From a checkpoint of a small mixture-of-experts model trained on Wikipedia.
Size: 13 layers, width 448, vocabulary 32768, 120M parameters.
Experts: 40 experts in each of 12 layers, 3 picks a token, a sigmoid router.
Training: a variant of Muon for the experts, 483M tokens, 3305 steps.
Below are experts of layer 3 (counted from 0) of a mixture-of-experts language model. Rows are named gate (a neuron's input weights, with its number), up (a neuron's input weights, with its number) and show model dimensions 224-335. Each number is 128 + 24 x the weight over its row's rms, rounded and kept within 0 to 255.
Before each expert's rows: "comes after" lists some tokens at least twice as common just before its tokens as in all text. This comes from a sample of Wikipedia text that the model never trained on. Tokens count by the router's weight.

# expert 39
comes after: "1", ",", " | ", "2", " ", "\n\n"
gate0 [107 133  87 158 143 129 168 101 113 176 122 100 130 139 163 131 104 162 134 152 114 122 157 110 155 131 111 103  99 127 114 144 118 154  78  96 135 106 162  82 139 136  91 112 121 132  98 142 132 128 136 150 122 118 132 125 115  76 141 135 171 143 122  95 155 113 105  88 130  79 132 109 140 137 142 149 137 160 110 174 100 122 127 112 148 102 119 102  98 141 117 135 115 128 123 132 110 153 152 136 144 135 153 102 122 145 155 130 104 129 122 103]
up0 [154 145 142 121 109 160 108 102  87  97 136 162 109 126 121 144 132 148 127 133 188 107  82 173 182 103 113 147 115 106 120 132 121 114 161 127 140 134  88 111 139 124 107 164 152 117 107 158 103 141  99 112 109 162 121 107 173 111 122 159 118 144 129 118 177 111 138 146 120 109 150 151 118 123 158 145 155 123 166 150 166  69 123  70 152 137 103 142 153 143 122 111 112 144 116  98 140 126 134  95  91 181 117 180 107 137 141 149 135 144 127 114]
gate1 [127 132  70 111 105 122 125 128 138 138 137 123 113 145 150 113 153  92 195  74 155  80 100 128 123  84 142 114 182 148  94 123 125 151 158 117  96 119 113 149 150 136 147 168  86 182 102 137 124 141 142 141 155 108 130 106 111 142 121 103  75 169 162  61 175 129 144 127 111  95  99 110 159 163  97 156 117 123 118  96 110 131 100 123  98 139  73 140 119 154 125 135 147 105 107 160 107 142 151 118  92 102 148 140 124 111 104 129 125 145 127 129]
up1 [185 130 101  97 114 121 126 127  69 157 135 117 153 124  97 128 117 173 138 113 177 167 116 127  91  77 137 121 139 161 131 130 147 135 106  80 151 114  80 140 151 116 127 120 182 129 106 156 117 124 171 115  91 116 139  92 113 102  95 181 129 106 156 124 177 158 135 112 124 108 116 103 157 108 118 142 154  95 132 125 163 131  93  96 111 118  88 135 122 106 134 126 143 111 166 126 144 133 108 161 153 107 126  86 109 119  75 139 103 149 121 126]
gate2 [107 143 109 155 127 120 146 153 173 124 138 147 130 125  98 104 161 121 121 155 100 113 134 150 126 122 168 125 111 119 154 111 144 122 108 116 133 130 117 156 143 131 146 105 135 149 138 137 150 129 126 124 171 130 104 157 136 114 153 101  92 112 143 109 121 121 156 166 125 158 152 170 171 129 129 169 137 138 108 152 193  95 116  98 159  61 144 110 133 117 137 138  91 149 134 153 103 129  94 111 160 125 141 121 145 115 159 131 141 108 107 133]
up2 [124 138 139 131 128 148 113 120  97 107 150 112 122 119 125 162 105 105 107 143  88 132  93 132 100  87 123 132 148 136 130 110 117 106 134 119 117 148 113  96 136  74 125 129 112  97 103 107 155 121 101 135 155 146 162 200 156 125 143 151 100 107 156 127 136 130 132 107 151  93 119 127 133  90  82 124 127 121 111 156 140 142 133 109  85 117 138 134 113 108 120 165 115 125 104 172  96 119 153 161 114 150 190 143 108 128  90 104 164  75 125 123]
gate3 [143 136 143 103 125 134  96 118 122 155  96 159 121 138 113 126 121 119  67 126 133 129 135 167 151 100 145 112 158 113  88 140 113 110 168 102  80 133  88 121  95 158 138 123 118  97 146 140 112 130 134  88 135 104 161 119 132 138 141 122 114 134 118 139 138 117 116  90 132 151  92 131 114  98 121 158 103 153  70 137  88 139 130 124  82 126  73 130 107  98 152  99 135 139 132 103 151 141 105 153 110  94 114 116 118  99 139 145 122 119  92 132]
up3 [108 120 129 112 111 146 138 102 152 176 120 139 116 182 141 152 149 158 154 122  86 105 113 122 158 135 121 180 132 144 120 120 154 118 155 135  81  87 143 133 185 147 115 149 122 153 102 136 139 199  79 136 130  97 130 118 125 104 127 105 102 128 104 102 171 110 133 167 163 118 154 184 138 114 123  99 142 147 131 166 150 138 140 148 110 144 141 125 125 145 109 102 117 120 117 147 151 131 124 136 183 135 180 118 150 118 137 143 113 115 125 139]

# expert 24
comes after: "1", "2", " R", ",", "R", ", R"
gate0 [121 123 142 131 130 168 113 117 120 128 139 153 192 142 117 119  98 137 169 136 124 107 125 128 130 105 126 142 140 134 117 168 140 134  93 157 131  89 136 125 164 152 117 169 102 102 129 139  98  99  92 136 132 149 168 122 140 111 154 139 126 112 132 130 124 167 103 150 113 132 124 135 128 110 161  99 165 135 172 126 110 125 145 105  83 154 170  83 131 105 119 121 143 111 138 153 116 168 183  88 189 100 115 110 179 109 124 141 111 111 146 130]
up0 [119 133  50 100 127 137 164 140 134 139 112 126 126 150 113 171 103 127 104 167  97 160 111 106 109 170  87 116 105 136 131 102 121 115  97 119 111 111 150 153 130 147 150 121 100 133 134 151 136 125 113 170 127  85 142  80 161 147 119 117 103 145 103 136 153 146 120 123 164 129 129 176 124 156 152  93 101 140 161 161 151 117 115 126 122 150 152  91 126 108 162  99  63 122 121 126 138 122 148 133 116 149 109 143 133 136 144 146 155 154 104 137]
gate1 [ 71 139 136 110 105 109 164 142 106 120  86 103 155 105 105 166 122 140 140 138 142 131 149 149 121 140 136 131 120 101 135 130 118 103 115 130 159 133  83 108 111 153 161 167  97 154 125 154 156 129 139 126 143  99 119  95  99 137 130 168 114 125 132  98  99 143  63 127 108 126 157 142 142 142 117 114 153 103  97 101 138 107 116 154 138 142  66 122  70 153 137 163 107 149 132 106 155 112 136  88 109 115 109 120 142 137  98 182 129 143 165 112]
up1 [190  91 126 131 137 126 165 118  97 118 155 163 104 169 135 134 162  98 114 109 111 164 125 102 115 103 115 150 113 125 165 153 139 104 129 143  95 104 131 131 152 118 152 147 103 167 158 154 114 127 104 146 173 113 144 123 161 137 114 116 144 111 156 147 133 126 121 122 117 134  90 140 110 148 146  80 136 107 126 171 120 110 104 126 118 112  78 131 110 162 109 132  94 137 141 127 169 151  89 199 129 146  99 156 109 128 103 118 122 103 120  97]
gate2 [140 139 144 163 104 100  84 109  89 145 113 127 137 129 158 147 144  91 113 168 116 160 121 156 109  74 137 110 112 138 134 118 138 165 144 123 122 124 133  96 135 135 116 155 103 139 114 135 136 121 159 152  91 134 143 107 156 150 155 139 119 113  97 119 156 166 135 115 142  90 120 159 123 176 137 154 167  96  89 142 117  84 119 110 133 108 164 124 149 124 113 130 150 111 168 178  98 151 126 137 167 108 105 148 128 129 136 139 180 146  99 156]
up2 [ 97 158 126 122 154 147 125 124 107 150  93 100 156 160 127  88 118 133 100 142 109 105 124  46 124 157 114 162 143 112 166 147 128 171 179  95 118 105 157 164 139 164 108 166 114  74 102 116 148 111 153  71 104 151 156 154 140 109 129 131 198 102 102 108 111 145 159 135  83  93 174 135 130  97 151 136 105  78 112 104 125 138 121 137 145 155 152 143  86 138 154 138 149 151 109 143 182 135 138  85 125 128 148 113  76 172 141  99 119 173  99 111]
gate3 [117 145 123 143 126  87 124 130 175 130 144 122 126 148 128 115 139 153  92 120 118  85 115 134  88 132 122 147 139 141 135 147 150 104 100 151 143 126 131 122 156 113 138 141 140 106 127 106 146 105 125 129 126  89 115 101 144 113 153 146 133 139 134 175 130 115 125 182 142  92 112 146  98 160 147 136 132 119 168 166 148 152  97 121 106 117 112 135 154 110 138 137 160 154 135 138 144  85 185 122 102 162 104 107 155 129 146 170 127 144  93  68]
up3 [140 116 106 118 173 162 142 118 115 117 109 133 129 123 138 131 140 147 136 105 103 118 141 153 191 145 159 157  78 131 131 120 125 100 141 156 162 152 137 124  99 154  76 126 131  88 140 157 105 103 137 122 158  97 142 141 103 117 142 133 142 109 128 139 140  97 158 146 127 116 142 135 107 107 156 133 168 143 157 107 116  89 131 129 139  87 146 156  99  83  98 130 122  85 130  91 156 106 157 110 155 134 135  79 123 133 132 122 138 121 156 138]

# expert 18
comes after: "0", "3", "4", " T", "1", "5"
gate0 [101 114 141 135 145 130 156 184  95  89 115 132 118 128 142 122 140 139 142 130 130 143 116  95 129 137 153 127 125 139 131 108  95 128 144 134  97  81 148 181  71 169 144 182 106 149 145 131 104 156  91 172 125 149 119  95 113 133 199 103 135 146 128  91 111 127 118 120 121 126 123 161 145 145 139 165 137 110 139  95 115 132 115 128 151 148 170  98 104 137 174 116 165 128 112 113 124 120 146 156 103 120 131 122 138 106  90 123 137 130 134 174]
up0 [154 126 116  75 141 119  96 120 135 120 129 143 176 109 142 117  91 168 153 151 119 142  88 125  98 142 112 141 122 139 120 145 129 181 182 127  74 151 152 177 161 120 139 165 164 153 146 143  85 105 137 118  83 118 106 131 111 170 169 119 165 106 132 175 131  87 109 140 137 148 175 143 132  92 143 112 104 133 138 123 106 165 126  99 146 129 153 115 131  87  93 167  89 162 133 121 108 102 130 110 130 170 126 131 139  96 137 131 112 126 104 161]
gate1 [ 75 187 116 107 121 147  99 124 116 130 114 145 132  96 104 113  90 139 144  93 120 154 132 109 129 128 151  57 123 169 150 158 136  96 141 111 130 163 151 106 102 135 142 123 127 154 158 115 133 112 155 111 135 144 125 112 153 144 117 134 113 113  97  87 108  95 124 162  95 133 128  98 156  91 157  83  97 123 125 125 138 132 108 111 101 151 165 134 131 118 144 110 156  97 103 107  82 137 115 133 119 111 143 107 154 137 120 135  96 120 134 157]
up1 [128 150 185 101 143 145 127 171  93 144 181 133 117 148  91 101 106 131 113  82 130 154 119  85 137 161 131 157 133 122 121 158  92 174 134 153 145 117 135 102 135  92 129 156 126 102 125 170 120 167 102 123 140 124 135 143 121 104 121 118 137 138 110 127 141 128  99 102 100 138 127 147 123 104 123 127 121 157 114 136 142 132  97 134 141 115 120 118 135 139 105  87 126 138 154 139 107 108 156 127 104 137  90 126 177 138 152 112 114  91 129 111]
gate2 [158 131 135 123 115 144 134  60 112 124 115 167 133 146 186 163 156 133 185 124 142 104 178 149  82 123 135 150 136  87 109 147 107 148 114  88 104 122 146 104 178 116 138 119 157 115 171 131 133 143  86 144 118 148 136 119 149 101 123 143 138 104 124 140 129 156 100 156 112 123 122 138 138 140  96 156 153 146 117 104 162 111  99 138 133 146 141 124 126 115 139 159 123 112  95 115 146 120 125 141 123 104  78 125 101 130 129 162 134 145 132 143]
up2 [ 69 105 120  93 136 100 128 132 134  95  92 121 163 153  71  94 108 165 161  62 113  57  77 116 118  87 144 136  98 112 118 129 149 127  73 129 108 158 114 112  85 122 133 106 114 117 149 140 184  82 149 118 165 149 107 112 133 181 111 143 120 131 137 153 121 144 192 107 141 125 110 119  92  97 204 164 140 168 176 103 141  92 126  88 151 133 140 167  96 125 148 124 124 164 159 138 132 104 100 126 134 101 111  75 144 157 105 113  92 103 122 133]
gate3 [107 136 160 106 105 117 105 168 105 127  98 119 113 128 121 154 154 181 120 161 107 142 124 124 113 127 141 135 107 126 124 135 114 134 132 105 137 125 144 135 124 102 148 163  98 165 130  93 134 135  91 119 159 123 128 160 127 103 130 133 133  95 182 165 124 103 141 143 130 112  92 157 104 135 148 100 120 132 113 148  81  96 159 123 150 111  84 145 194  87  81 119 165 132 124 141 106 130 156 121 126 195 112 135  91 154 118 114 108 119 105 115]
up3 [ 90  92 114 122 142 123 132 154 160 174 157  79 120 138 127 161 139 147 136 137 136 116 129 105 109 122 123 106 168 123  92 136 128 151 112 137 149  94 177 109  99 109 134 152 129 109 129 133  94 129 142 147 141 138 162 143 123 133 144 165 148 154 118 144 177 147 116  95  84 115 146 107 108 108 166 104 108 128 143 159 111  89 125 134 165 124 136 116 124 107 133 121 136 109 150  84 134 130 121 134  73 133 136 164 145 150 164 143 151 117 124 118]